config = dict(
    attn_scale=0.125,
    tie_word_embeddings=False,
    init='normal',
    max_grad_norm=1.0,
    max_steps=17624,
    dataset='wikipedia_en',
)
Below are experts of layer 5 (counted from 0) of a mixture-of-experts language model. Rows are named router (the router's row for the expert), gate (a neuron's input weights, with its number), up (a neuron's input weights, with its number), down (a neuron's output weights, with its number) and show model dimensions 256-319. Each number is 50 + 10 x the weight over its row's rms, rounded and kept within 0 to 99.
Before each expert's rows: a language model's description of what the expert responds to. This comes from a sample of Wikipedia text that the model never trained on.

# expert 1
Description: Column headers and first cells of wiki table rows, especially in sports and results tables, such as | No., | Year, | Rank, | Date.
router:45 41 41 40 55 56 39 75 54 54 49 50 53 83 62 48 46 57 36 32 45 49 41 56 55 46 65 65 60 35 55 53 47 56 68 45 66 54 65 68 61 40 53 38 50 45 50 46 41 47 29 47 58 52 53 52 33 58 44 52 53 33 54 53
gate0:56 51 42 36 56 47 45 42 55 61 53 48 57 44 56 58 43 44 56 46 38 36 63 38 53 39 53 44 46 62 71 51 56 58 35 56 54 36 58 62 43 40 57 57 56 63 46 33 56 53 56 36 33 46 54 45 51 53 48 33 65 46 48 34
up0:43 44 43 46 52 48 51 61 47 72 58 58 45 58 61 49 73 63 50 59 59 37 43 40 57 44 39 54 42 51 53 55 45 40 39 51 58 49 50 51 29 44 50 52 54 55 59 48 40 39 21 44 58 60 44 67 32 26 48 55 49 57 57 34
down0:52 54 48 56 51 47 63 51 39 47 49 56 51 42 57 43 33 42 55 55 25 40 61 45 57 50 40 40 53 44 49 45 37 43 38 44 55 45 43 60 34 56 46 53 33 60 58 41 39 33 60 45 34 40 37 36 54 54 39 30 41 46 46 56
gate1:50 62 53 52 38 56 38 49 37 54 63 45 48 49 50 54 57 52 50 51 51 61 51 42 56 47 46 29 46 46 43 50 44 45 53 61 53 64 70 53 45 43 64 52 50 61 36 44 63 41 44 55 46 67 70 54 38 49 52 59 62 59 48 48
up1:62 45 41 38 66 51 58 25 68 70 63 63 47 53 42 51 47 47 49 60 57 49 60 51 58 53 51 30 52 52 36 54 50 45 53 56 56 37 44 58 50 59 43 53 37 70 53 54 46 56 58 30 75 59 60 46 66 66 45 60 59 49 56 54
down1:59 50 44 40 63 52 36 47 51 41 56 64 57 58 53 72 63 44 39 62 50 50 57 31 33 49 69 49 57 45 50 42 57 58 33 49 58 46 51 50 60 38 56 37 44 45 52 65 44 60 43 44 60 59 38 43 36 47 48 35 47 58 44 49
gate2:51 69 42 48 47 30 38 33 31 47 40 52 60 56 44 41 41 41 38 46 54 57 52 39 41 48 50 43 42 42 50 46 41 70 38 40 35 53 43 51 50 58 53 47 58 62 42 37 38 48 63 60 60 41 63 58 46 52 55 43 59 67 35 48
up2:50 41 61 59 37 55 64 57 38 43 61 52 42 28 32 55 52 59 57 53 55 43 53 61 49 63 67 63 54 41 59 48 59 28 52 58 44 61 67 42 38 51 25 42 48 56 50 42 63 42 48 72 63 35 43 51 45 54 43 56 28 58 56 46
down2:38 39 45 49 43 52 48 75 74 68 45 56 60 56 59 50 61 49 61 64 55 60 61 52 59 49 54 45 44 56 54 40 62 25 40 44 66 45 51 63 34 35 50 59 68 46 44 48 62 58 59 47 37 37 44 54 57 45 45 52 46 58 67 63
gate3:50 47 48 57 48 48 44 46 47 66 48 52 49 55 49 32 61 48 54 51 37 26 35 48 43 56 54 44 45 27 43 39 57 42 44 38 43 43 56 66 49 57 43 30 58 59 53 57 44 35 65 56 56 34 58 61 58 61 46 53 58 43 39 52
up3:45 56 49 77 51 53 53 46 59 44 45 36 39 47 35 48 39 43 51 57 54 56 47 45 38 54 59 45 44 43 48 58 56 60 50 51 56 54 36 64 36 47 45 41 51 49 28 49 46 52 53 64 46 40 87 56 59 67 55 52 43 49 51 56
down3:46 54 49 40 42 55 52 53 50 51 60 56 43 43 57 67 62 50 50 39 57 65 51 45 66 54 58 45 71 36 74 46 44 38 53 54 18 40 65 51 50 59 34 64 45 56 37 58 40 30 57 42 57 62 50 59 48 42 40 49 57 58 61 48
gate4:23 41 48 74 58 70 55 55 63 36 58 44 51 61 50 47 59 62 62 45 38 44 69 41 49 61 67 53 51 35 58 34 51 37 56 42 58 55 56 45 48 67 42 40 37 33 43 57 56 30 58 50 39 44 44 42 64 68 48 61 51 27 50 41
up4:55 43 34 60 53 56 52 58 63 59 45 58 40 61 41 43 63 44 55 59 27 57 43 53 54 71 35 42 46 58 42 48 66 62 45 55 34 47 52 42 55 45 46 51 46 41 48 34 51 45 56 42 49 51 37 35 59 49 59 54 49 42 51 51
down4:49 39 57 55 54 46 45 54 74 71 40 69 43 38 62 52 48 49 37 59 59 65 56 35 55 54 48 46 45 61 57 52 63 46 46 54 56 41 51 29 56 59 53 66 34 66 39 56 73 51 49 63 41 48 41 51 41 37 55 40 58 36 58 31
gate5:53 56 41 36 38 61 60 38 39 34 46 51 29 41 39 56 47 61 58 45 43 63 48 40 47 40 35 31 51 59 62 48 58 56 51 55 65 41 48 43 65 43 57 55 48 44 48 29 47 35 40 74 38 52 31 43 41 49 54 71 34 50 41 36
up5:53 45 38 43 56 45 58 59 46 52 31 65 60 34 64 60 43 67 46 60 30 43 34 52 56 49 49 45 41 46 61 51 49 26 31 62 64 56 56 43 50 55 43 46 43 54 54 53 08 65 53 41 59 45 43 42 49 44 40 37 59 48 86 37
down5:48 50 51 63 50 59 61 48 41 44 60 50 49 43 47 50 49 67 54 46 48 44 60 65 33 59 55 55 41 53 52 61 51 39 64 40 48 65 29 57 44 41 46 44 56 55 63 48 60 51 64 41 46 51 50 62 55 33 39 58 53 53 40 61
gate6:43 38 55 38 54 61 59 48 58 60 45 36 52 46 54 82 46 41 63 52 48 39 43 46 40 44 59 66 62 42 51 46 60 49 34 62 36 53 57 40 59 32 42 39 66 49 36 40 49 63 53 51 41 36 57 48 49 52 39 58 37 49 47 59
up6:62 51 45 34 45 56 50 52 40 40 54 39 45 71 56 51 52 61 41 44 51 30 55 41 48 33 45 58 60 63 51 45 49 53 40 50 55 65 46 49 37 51 54 48 38 72 47 47 49 43 52 35 41 68 54 39 65 61 44 46 44 51 57 46
down6:42 35 44 32 52 27 79 65 34 29 58 43 55 66 69 43 44 55 37 51 46 42 56 45 58 46 44 44 43 47 48 44 39 46 51 48 53 64 43 43 43 53 55 37 45 52 27 43 44 54 56 51 32 54 52 41 57 71 60 39 41 59 72 61
gate7:56 53 50 61 35 58 51 46 38 56 66 45 37 55 46 35 39 57 43 63 41 42 68 53 47 57 57 51 54 52 54 52 61 44 36 39 60 36 47 63 76 52 41 55 50 54 52 64 56 45 46 51 38 49 42 50 44 77 59 49 71 55 56 49
up7:56 37 28 62 53 46 61 49 62 50 55 49 54 52 53 39 70 53 20 33 51 64 38 36 38 39 49 54 28 71 21 48 52 42 35 62 61 65 49 53 42 55 47 53 43 56 48 43 48 38 59 51 44 54 54 53 52 57 43 40 60 49 49 52
down7:37 40 53 55 42 51 51 46 46 47 55 49 37 66 58 39 60 55 47 39 51 42 50 65 57 44 58 62 56 50 46 50 53 53 38 52 56 37 32 41 44 41 50 42 58 58 55 51 56 53 73 38 53 54 54 47 45 44 55 37 48 59 48 40
gate8:44 33 63 46 53 62 62 55 40 57 54 54 48 50 45 49 41 45 41 61 59 29 53 54 60 46 48 46 41 58 49 50 44 43 44 76 52 57 57 67 75 36 50 47 41 58 59 64 49 61 54 84 62 30 48 51 56 53 44 56 53 52 47 50
up8:53 57 49 42 49 57 49 61 63 57 42 54 32 63 50 51 51 52 40 46 49 35 37 60 48 46 53 46 58 29 41 35 45 69 39 60 41 46 59 47 53 42 51 46 47 41 64 63 48 55 41 42 39 49 60 44 68 48 42 53 46 44 52 63
down8:51 37 46 42 49 39 73 53 56 62 33 44 50 47 55 51 51 40 61 46 61 57 62 46 51 72 54 45 45 38 42 44 61 36 50 80 34 40 43 48 70 59 56 51 51 37 56 45 53 49 49 45 49 45 38 41 65 40 29 63 53 54 52 59
gate9:48 28 44 64 46 55 52 35 53 60 47 39 62 52 65 53 66 47 42 46 57 62 57 47 58 46 56 54 04 56 51 50 54 41 50 46 51 56 40 49 41 32 36 46 37 57 34 45 68 59 59 54 53 55 34 34 54 59 56 51 62 34 46 51
up9:53 61 57 32 71 38 66 34 42 63 68 56 64 59 51 55 49 41 34 60 58 66 41 58 44 66 57 59 58 31 51 43 50 46 68 55 59 44 49 52 44 28 53 65 51 51 50 64 36 63 53 45 40 37 47 55 49 59 35 53 46 22 33 72
down9:36 40 55 42 50 44 53 53 42 37 40 45 54 45 53 43 46 50 55 40 54 48 47 37 50 55 54 62 64 50 53 54 53 37 58 54 57 41 36 52 57 51 40 35 69 46 58 52 57 56 48 51 33 41 43 61 52 64 61 48 36 54 54 56
gate10:48 63 60 68 43 52 60 53 56 58 44 49 38 65 53 32 58 60 56 34 44 55 61 65 56 31 56 49 49 27 57 38 68 56 46 54 29 49 55 32 40 43 36 66 45 44 47 50 54 34 38 55 56 57 37 46 55 54 53 44 42 40 50 37
up10:73 49 53 49 41 51 62 52 50 56 48 60 56 30 48 55 61 42 59 50 40 35 50 59 57 51 45 58 43 61 46 41 33 51 58 39 54 60 51 55 45 54 50 42 63 39 61 62 54 51 45 69 47 46 66 50 40 65 39 46 62 53 59 48
down10:67 44 62 50 52 31 47 70 44 37 36 56 57 44 56 54 62 42 51 46 68 43 53 44 50 55 43 54 52 52 34 42 48 49 54 54 39 44 46 65 54 51 57 43 38 52 44 35 53 68 53 53 46 61 39 65 65 48 43 50 44 65 47 69
gate11:58 41 58 36 65 44 60 50 43 48 53 63 43 41 44 59 43 44 56 61 51 52 52 40 70 40 50 44 67 44 50 52 49 44 51 45 62 45 72 55 50 45 59 49 46 57 38 47 56 57 42 47 44 50 50 50 57 77 35 39 52 54 69 46
up11:79 48 25 66 45 73 40 47 53 48 41 57 55 35 41 59 34 28 47 44 44 46 49 49 37 53 48 37 50 37 36 54 54 47 46 56 43 64 56 42 41 48 30 34 42 67 47 45 34 45 46 44 52 44 52 59 79 40 48 55 71 50 53 56
down11:64 44 54 55 44 51 61 43 52 65 62 57 54 57 30 53 43 37 48 54 57 62 52 31 53 56 57 50 58 47 55 45 61 53 45 41 44 41 44 57 65 54 52 43 43 44 41 63 66 66 40 36 52 42 71 42 59 47 51 28 46 51 45 50
gate12:46 50 48 37 57 47 50 54 46 49 40 56 27 64 31 54 34 61 42 63 55 44 50 68 45 37 34 46 61 49 58 32 53 55 59 55 40 57 55 38 41 63 63 52 49 54 44 87 56 67 53 64 47 57 31 42 58 44 61 47 38 45 62 26
up12:70 48 52 58 35 52 49 42 46 61 61 61 27 44 38 57 56 52 40 51 44 70 53 54 31 54 55 60 64 59 35 58 39 52 48 47 38 46 49 42 63 55 56 36 60 52 51 48 61 43 48 69 47 54 37 56 53 51 46 35 52 48 40 52
down12:48 64 54 44 46 45 47 64 59 49 34 45 79 55 50 45 54 50 58 58 62 36 48 62 64 46 39 35 42 76 45 39 56 60 50 53 49 37 49 53 50 36 48 54 44 47 51 64 46 43 46 60 55 61 56 43 58 48 54 40 46 49 51 61
gate13:72 44 40 52 54 51 51 63 48 24 58 37 49 40 35 57 28 48 41 42 39 45 59 68 54 49 59 60 56 45 53 37 38 51 59 57 44 53 63 41 49 41 49 38 34 38 39 53 52 48 55 47 45 60 36 35 29 44 58 56 43 50 42 46
up13:54 41 41 40 27 42 49 55 36 50 53 56 41 35 57 46 50 46 59 57 54 41 36 60 53 43 39 53 58 70 56 36 57 53 37 48 35 69 65 55 54 60 48 52 53 67 63 55 28 55 39 50 57 42 40 52 52 50 46 42 59 51 65 62
down13:34 43 51 46 37 66 39 35 54 46 48 47 26 50 55 63 65 40 62 48 76 37 59 42 44 31 44 51 48 69 67 42 38 50 48 41 57 64 58 47 55 63 50 51 67 40 59 44 44 55 74 66 60 39 53 47 47 57 46 56 40 48 53 70
gate14:37 38 51 51 68 50 47 40 63 63 64 49 53 44 45 55 38 50 26 34 69 66 53 38 50 52 41 46 39 46 46 44 49 53 58 62 54 43 58 47 48 50 51 45 54 42 26 57 60 44 29 46 49 64 47 36 48 54 43 54 59 50 52 54
up14:46 59 46 59 74 44 74 36 40 37 62 66 63 65 65 44 72 52 26 65 43 49 54 41 48 69 46 52 49 46 37 54 53 47 51 42 37 63 60 65 48 41 49 54 65 54 63 38 53 53 45 43 55 52 61 63 47 57 49 44 50 53 29 66
down14:43 61 50 43 51 56 41 50 49 64 68 37 57 43 34 59 45 48 48 43 59 44 50 44 55 54 56 66 44 41 50 61 51 41 51 56 42 54 60 52 44 41 55 64 51 47 42 48 73 64 44 65 41 48 51 64 38 45 46 49 44 62 68 57
gate15:54 66 60 44 55 48 44 44 65 59 50 42 55 63 24 47 45 54 38 70 43 37 39 46 46 52 57 47 39 42 41 48 43 65 74 54 67 47 41 51 64 47 45 36 48 44 57 64 50 60 40 42 58 47 44 37 52 43 47 50 52 47 54 51
up15:35 47 52 52 60 52 52 50 54 43 44 57 61 63 60 52 66 65 56 38 60 48 45 60 38 61 63 40 35 41 56 43 52 45 47 62 46 70 55 66 54 49 36 55 59 36 51 57 59 50 58 63 46 30 40 57 25 48 51 52 50 54 63 62
down15:45 25 49 36 62 42 49 50 31 27 57 47 44 42 48 67 37 40 44 26 45 51 62 60 72 48 61 53 56 63 31 45 61 61 54 40 54 43 53 39 48 65 55 56 88 41 47 52 68 47 53 29 49 58 50 48 44 49 35 48 44 41 50 47
gate16:43 55 64 32 46 40 51 57 64 40 66 39 34 58 41 33 50 59 51 36 33 57 71 31 37 64 56 54 42 69 44 50 44 50 53 55 57 48 60 58 50 55 52 56 46 46 63 56 67 41 61 59 49 58 31 50 49 53 44 50 34 54 62 49
up16:47 43 57 44 49 33 56 54 54 43 65 43 26 58 53 46 72 71 62 43 43 54 44 39 61 56 40 36 63 45 59 57 54 65 42 46 43 61 44 41 44 57 44 46 65 66 40 41 50 54 53 44 49 53 44 59 55 58 32 28 64 39 46 55
down16:37 58 59 55 43 31 34 53 49 55 43 49 38 27 70 45 57 74 47 68 60 44 51 45 52 43 53 48 43 52 53 54 55 34 69 44 37 56 47 51 36 45 51 49 34 53 56 58 57 50 64 36 69 49 54 49 52 47 44 57 57 45 56 61
gate17:46 46 75 50 47 37 53 46 56 55 56 65 51 67 54 64 53 56 47 59 64 51 49 70 41 47 53 71 42 70 51 58 53 65 50 58 48 46 48 66 40 43 61 47 51 58 52 75 47 45 58 55 68 61 55 49 37 52 54 43 57 64 64 68
up17:65 61 62 59 56 51 55 44 54 52 47 46 36 59 63 36 35 31 57 43 46 42 29 45 66 44 60 45 43 37 43 61 44 47 50 46 42 65 41 48 58 64 33 46 51 70 44 40 65 58 39 50 69 49 53 61 49 62 40 65 57 45 49 61
down17:51 67 34 54 55 40 36 52 51 51 59 46 49 39 63 54 39 47 55 61 61 45 51 58 59 50 20 43 53 48 64 31 42 56 38 61 45 42 50 52 54 41 53 45 58 36 37 50 40 66 60 63 46 60 52 76 52 44 41 49 64 52 46 45
gate18:47 53 48 40 55 44 46 49 63 63 48 57 32 47 37 68 43 63 53 59 28 53 51 55 58 50 49 34 44 45 36 35 48 72 49 53 39 57 51 51 47 49 42 54 58 41 51 61 35 61 47 40 57 38 38 57 52 66 49 52 30 51 54 45
up18:48 66 51 35 54 60 42 62 61 62 59 34 53 42 39 57 54 70 49 68 39 37 59 59 50 49 32 59 57 62 45 35 44 50 49 37 36 30 49 53 64 56 47 54 54 49 37 58 32 49 47 43 51 66 47 46 36 58 57 59 33 54 66 43
down18:44 46 50 54 57 51 54 54 72 34 38 49 33 53 34 27 52 67 44 44 57 30 47 61 50 59 50 69 28 55 51 39 37 48 55 52 38 41 25 46 67 67 70 47 62 49 50 65 51 58 57 33 56 53 53 26 50 44 53 28 36 69 50 53
gate19:57 50 59 39 60 65 52 61 61 29 60 41 61 73 34 34 59 53 59 49 31 51 54 55 38 30 50 43 51 47 46 54 35 52 52 47 50 63 60 52 38 49 46 48 54 33 32 83 59 60 54 60 42 51 44 57 45 48 36 34 51 70 58 42
up19:74 47 65 38 51 44 37 36 48 46 52 57 51 42 31 64 45 44 41 60 56 61 46 51 41 77 57 42 43 52 33 46 54 57 46 49 74 65 43 49 56 66 66 53 49 38 68 34 36 49 41 50 47 34 57 46 52 52 48 40 43 66 54 44
down19:34 40 57 40 49 45 52 41 55 56 45 30 62 77 60 61 71 42 54 60 50 50 57 38 55 36 58 63 38 51 49 45 65 61 50 44 72 34 41 52 40 44 32 43 53 48 58 31 65 39 41 42 39 62 41 59 32 41 61 36 65 51 66 69
gate20:52 59 72 33 32 44 40 39 48 57 65 45 31 53 40 54 70 24 68 40 43 40 55 49 46 50 53 46 54 55 34 48 59 53 54 60 35 54 51 56 51 68 34 53 48 26 58 57 26 60 45 46 46 64 57 53 58 58 61 66 39 40 68 54
up20:61 30 61 30 58 36 62 44 68 59 62 40 34 63 62 52 59 50 44 42 72 46 44 42 49 42 46 53 76 49 55 47 42 48 49 50 35 37 49 75 64 70 57 49 59 40 59 51 48 51 62 52 63 52 64 38 59 40 59 50 38 66 57 56
down20:37 37 50 43 50 34 54 53 51 43 47 44 43 43 52 34 50 40 57 39 50 67 62 52 49 51 35 38 57 51 54 50 57 43 51 27 49 73 68 45 42 36 51 27 37 49 53 54 54 54 54 26 21 46 51 56 24 40 50 45 44 42 48 54
gate21:74 59 52 35 69 59 65 39 58 53 66 49 68 45 63 61 27 59 60 56 51 42 68 59 43 50 49 41 32 54 42 43 40 56 54 49 44 44 55 74 50 55 27 52 61 46 60 42 41 55 65 52 47 47 51 43 26 46 53 59 37 24 44 50
up21:48 58 65 38 52 33 17 48 61 49 59 49 46 63 52 49 48 41 50 57 32 35 42 61 64 54 53 62 57 44 53 51 50 35 48 65 39 40 44 50 61 56 47 49 73 43 55 38 71 43 28 66 60 57 48 46 51 53 50 55 63 43 47 40
down21:60 77 48 51 29 54 52 52 55 30 41 47 60 51 47 42 41 43 50 60 49 61 40 48 49 51 51 57 52 41 63 62 56 51 49 52 50 59 48 40 58 60 38 46 40 52 58 51 49 46 63 49 50 60 49 33 64 38 43 59 67 49 37 49
gate22:45 40 38 23 54 38 48 48 43 61 63 37 47 14 47 54 47 47 42 31 37 52 60 52 34 27 55 44 54 64 45 54 48 44 39 41 32 53 50 35 46 43 45 45 66 50 39 39 55 50 52 68 51 42 40 58 47 45 52 52 76 57 42 38
up22:56 47 54 57 36 62 57 51 48 55 60 67 57 60 49 67 40 34 41 55 58 44 34 46 54 49 46 48 53 44 29 48 55 54 60 40 58 54 47 56 41 51 49 57 47 47 41 63 50 48 48 44 58 61 55 42 59 61 34 49 50 41 55 59
down22:51 48 55 50 50 67 49 40 56 36 50 64 43 73 45 74 53 60 55 50 34 54 40 48 45 46 48 59 53 46 38 57 67 54 51 44 53 64 56 57 41 47 40 57 49 35 35 60 35 55 52 46 53 41 26 54 57 62 55 32 77 48 45 50
gate23:33 38 49 47 70 39 60 59 61 39 69 69 44 63 66 54 62 63 48 52 41 48 31 44 49 70 53 52 47 48 54 65 45 44 55 39 35 45 50 66 47 66 62 48 56 48 44 64 47 61 46 57 53 59 61 56 52 51 51 65 51 39 45 52
up23:59 46 45 56 32 64 34 50 57 44 50 47 38 46 39 44 54 33 51 64 60 44 62 70 58 51 54 64 33 56 49 49 56 52 64 49 54 50 54 44 70 45 65 55 44 31 47 33 48 49 46 49 53 55 56 46 46 39 44 40 46 67 66 52
down23:61 50 54 57 58 34 43 50 48 65 59 43 57 54 48 55 62 36 40 41 43 52 52 50 47 53 55 50 38 57 39 36 45 41 51 65 63 50 64 41 47 37 55 52 42 56 55 40 57 27 51 49 58 57 44 32 46 56 48 67 75 53 54 43
gate24:49 66 45 50 67 41 42 31 47 58 70 58 44 45 58 45 52 60 67 30 48 46 47 53 49 39 47 49 28 49 44 55 60 50 62 56 44 36 57 48 49 58 57 45 62 45 38 47 46 37 68 51 58 59 47 37 52 56 38 44 43 39 57 41
up24:59 73 35 48 56 55 41 44 42 46 53 49 41 45 55 34 68 50 54 43 56 52 48 57 47 32 40 46 53 47 63 25 45 48 66 33 50 62 52 50 78 50 57 51 68 56 38 40 48 47 54 52 35 63 45 63 55 65 37 62 35 59 47 44
down24:75 44 66 43 55 49 50 57 52 56 47 39 41 45 45 57 79 52 43 48 61 36 54 39 52 43 46 28 38 44 54 41 42 38 42 59 60 59 40 49 55 38 43 41 39 45 38 51 51 54 48 48 47 47 56 53 56 59 78 55 41 42 52 51
gate25:51 59 59 54 41 47 42 52 46 48 37 57 42 43 43 57 48 48 76 40 49 43 55 70 55 53 58 36 45 44 65 41 28 72 58 47 36 48 59 55 53 64 67 50 46 71 54 45 66 52 47 45 51 41 53 56 46 46 50 44 44 60 45 46
up25:49 68 55 39 53 53 40 47 70 22 46 45 70 64 27 38 50 55 31 44 55 50 40 53 51 43 32 66 39 49 54 37 69 39 59 50 53 58 40 55 53 68 45 44 34 56 52 49 56 52 35 56 26 49 43 52 52 57 61 53 28 55 48 69
down25:49 50 62 33 31 52 65 77 50 48 58 49 48 53 62 51 55 61 34 30 70 55 44 54 44 60 41 60 58 75 42 64 62 56 52 54 54 53 65 49 60 49 33 53 51 44 41 65 40 53 55 54 47 32 49 53 61 56 37 49 59 48 60 49
gate26:33 51 53 59 33 36 43 54 65 49 38 47 47 57 26 57 38 43 54 56 36 36 51 50 54 46 61 68 43 54 47 42 53 37 46 40 42 26 53 52 40 23 59 50 29 38 44 51 64 50 72 50 50 61 46 58 40 39 45 48 60 44 42 65
up26:61 42 41 55 72 46 52 55 59 69 47 59 49 51 57 49 53 50 60 50 39 52 67 53 49 56 37 52 45 47 56 53 38 45 50 56 52 25 63 64 59 49 30 48 54 65 53 47 50 38 57 52 52 43 52 51 62 63 53 55 52 42 56 44
down26:56 60 60 22 63 58 73 48 56 41 52 71 44 46 43 45 59 44 50 32 51 39 62 57 49 54 52 44 46 39 47 50 35 44 44 42 58 45 37 59 25 40 45 53 47 60 56 44 48 46 54 62 31 55 62 35 54 66 52 46 45 47 37 47
gate27:35 36 57 56 63 32 34 55 49 62 49 51 39 45 55 63 41 50 37 43 40 65 45 49 56 63 61 44 41 71 61 51 64 51 52 48 57 46 50 45 70 51 28 52 53 44 40 39 50 67 60 45 50 56 40 66 39 46 56 52 57 45 25 62
up27:49 46 48 52 50 56 45 62 54 55 53 70 46 28 56 49 60 36 61 39 35 49 27 71 66 31 61 74 41 62 65 62 53 32 63 48 53 63 41 50 53 46 56 39 45 39 50 55 69 35 55 57 55 56 43 28 47 60 55 57 42 44 43 65
down27:54 46 47 52 46 37 51 69 60 53 49 31 73 47 43 48 41 39 58 53 50 37 31 53 63 48 46 63 68 39 52 64 46 33 60 60 27 54 73 58 50 49 42 27 35 48 39 58 61 23 55 39 56 51 53 57 58 48 63 34 57 41 42 58
gate28:50 68 51 46 36 33 49 46 64 54 53 45 68 47 71 31 41 50 58 49 55 35 50 48 43 38 54 50 43 36 35 41 44 70 47 73 54 28 55 45 54 43 63 54 52 58 46 63 40 45 47 30 62 56 30 36 43 57 57 44 74 49 56 56
up28:58 33 74 58 40 60 46 59 65 40 46 37 42 53 55 40 50 36 33 42 43 49 55 46 37 59 42 51 42 39 56 48 51 38 57 52 37 59 57 58 51 68 56 48 53 41 65 44 56 53 41 51 54 57 54 45 70 56 30 57 41 44 50 34
down28:54 49 56 52 45 56 43 42 58 61 63 49 68 50 46 48 51 39 46 36 42 39 47 66 41 57 60 70 44 47 35 64 37 50 58 47 44 67 37 46 45 52 46 57 57 30 56 46 45 45 50 61 59 54 45 43 35 62 69 50 52 47 41 55
gate29:45 48 48 50 55 52 51 24 63 57 27 73 44 42 60 40 54 51 57 56 67 52 66 61 56 47 45 47 54 55 50 46 53 76 25 55 35 44 66 58 50 60 51 53 58 47 45 55 63 44 53 43 48 52 41 45 68 44 56 48 53 52 58 48
up29:68 52 46 66 28 60 38 45 43 61 47 53 56 39 48 45 54 48 63 53 48 43 46 53 45 39 52 54 44 33 37 65 62 24 49 52 50 40 41 31 52 56 52 64 31 60 26 54 43 53 45 52 51 59 49 65 60 43 43 55 45 53 50 33
down29:50 42 53 53 52 48 35 63 39 49 78 44 59 45 46 61 65 58 60 43 46 80 52 47 37 53 55 74 54 50 50 81 49 43 33 50 52 30 40 60 40 48 55 50 38 50 48 57 49 45 48 60 47 63 48 50 44 47 37 59 57 46 62 43
gate30:37 38 41 50 57 64 58 61 56 42 39 47 58 50 59 55 32 59 31 54 52 43 80 56 52 38 52 56 50 73 55 43 49 42 67 58 49 44 44 46 59 58 28 58 48 56 42 36 45 41 41 57 53 48 50 62 50 56 43 42 31 56 44 60
up30:45 54 46 67 51 67 31 63 57 41 57 74 43 72 40 45 45 50 57 45 47 45 63 43 53 33 41 49 48 47 52 26 51 38 56 57 52 28 40 44 45 37 33 66 52 67 49 52 48 47 34 59 56 56 49 54 27 37 72 63 46 59 46 50
down30:43 56 43 42 54 61 67 55 37 67 54 58 39 66 44 52 68 57 38 31 57 58 64 52 50 59 58 54 64 55 71 54 47 41 42 55 42 45 48 58 46 52 52 47 65 34 56 62 63 35 50 42 59 55 55 60 44 60 52 32 42 37 61 60
gate31:54 45 28 48 64 34 59 56 70 43 42 39 49 60 39 63 60 63 47 46 50 60 56 85 48 49 52 61 52 55 47 45 56 56 32 50 52 55 46 60 39 38 52 59 54 58 53 50 49 39 56 57 49 47 56 62 76 54 60 36 43 55 66 65
up31:53 52 52 63 39 43 50 48 63 51 48 41 50 46 40 52 46 52 45 45 57 51 41 50 54 42 42 49 42 49 61 47 67 70 48 60 56 38 39 48 36 50 51 56 57 46 54 51 41 47 34 33 60 38 57 40 56 43 49 46 58 57 37 47
down31:67 54 64 56 37 54 55 54 80 47 53 63 55 45 47 37 49 51 28 42 39 52 46 55 55 65 59 47 61 40 49 52 60 56 44 62 51 56 51 48 57 50 52 43 47 59 48 62 44 49 51 61 49 41 56 37 49 51 44 52 60 50 61 62
gate32:51 54 59 51 45 53 51 46 59 43 51 37 56 49 34 46 51 62 33 51 54 64 33 32 47 41 66 41 51 53 45 41 60 71 59 58 48 54 43 56 51 50 30 24 64 51 63 75 44 65 40 46 49 44 55 33 51 47 64 38 69 39 48 51
up32:52 41 49 47 40 54 57 29 59 40 48 34 63 26 52 31 50 39 54 70 40 44 82 45 44 44 44 59 44 50 41 40 53 60 51 56 62 49 46 58 55 45 52 44 53 60 54 49 43 46 48 59 40 69 59 51 59 60 59 61 45 48 60 38
down32:41 67 53 35 58 54 39 58 53 46 43 61 78 47 54 57 69 46 52 43 46 68 57 43 69 50 37 43 60 37 58 45 52 44 65 76 57 44 54 50 51 48 57 28 65 33 53 36 51 57 64 49 67 41 69 51 57 45 31 44 41 49 57 46
gate33:44 41 59 50 48 39 55 58 54 35 37 61 49 55 52 38 53 66 67 49 43 63 49 41 40 53 62 30 47 39 37 42 46 45 63 34 52 41 27 40 52 39 28 61 44 43 54 52 60 48 35 61 35 46 40 56 51 60 47 60 42 50 64 74
up33:43 44 47 50 48 34 40 42 41 46 60 48 36 62 64 48 43 19 49 26 27 57 49 60 49 56 56 59 52 52 40 53 40 57 55 56 62 44 69 47 59 63 39 42 48 36 54 63 43 25 59 61 61 44 62 40 61 51 35 42 47 73 68 32
down33:61 49 65 51 38 58 53 61 61 59 58 60 57 43 64 41 40 38 32 62 54 44 60 53 37 39 53 56 52 43 48 41 48 67 49 53 62 42 54 44 38 51 39 50 57 64 38 63 58 48 16 45 46 51 45 48 46 44 36 66 47 66 28 40
gate34:38 56 49 50 53 60 38 48 44 55 56 55 47 60 53 38 47 58 50 40 57 51 56 54 53 52 43 56 70 41 49 40 49 61 35 66 41 47 63 41 39 58 50 51 50 57 44 45 56 47 57 61 49 47 56 62 59 59 62 48 45 54 43 74
up34:55 56 40 56 60 45 49 58 44 55 47 56 28 41 60 49 45 52 40 55 64 49 55 54 68 71 42 67 35 53 53 52 63 36 37 66 45 42 51 68 48 49 46 52 47 44 53 31 32 43 56 54 49 37 50 48 45 48 49 56 33 44 50 42
down34:47 30 40 46 45 58 48 31 60 55 50 55 45 69 58 33 55 53 53 73 36 55 56 48 50 64 73 37 28 53 71 46 59 49 49 54 46 42 58 52 50 46 57 42 52 57 55 52 39 74 53 47 49 53 48 47 22 60 48 55 59 58 41 52
gate35:49 53 42 54 44 37 44 46 53 52 50 55 58 71 46 45 42 30 62 60 35 33 48 49 39 46 42 57 62 55 38 49 41 48 50 56 63 42 65 61 64 48 44 54 53 49 56 56 32 50 52 42 43 41 72 47 52 62 52 54 48 42 49 39
up35:55 62 56 29 40 61 39 61 51 44 64 45 40 46 52 66 51 53 33 51 57 24 49 43 59 40 55 48 48 39 59 64 63 47 45 46 41 54 52 50 51 47 42 39 56 49 41 60 54 51 36 41 26 73 50 47 56 62 50 60 48 50 52 60
down35:49 37 56 40 69 39 44 53 47 33 48 45 28 49 34 49 49 50 67 56 59 45 22 56 43 54 67 43 59 63 54 49 41 45 59 45 47 49 57 61 45 51 52 41 44 48 40 64 48 51 45 50 49 44 25 58 54 36 67 58 48 47 51 44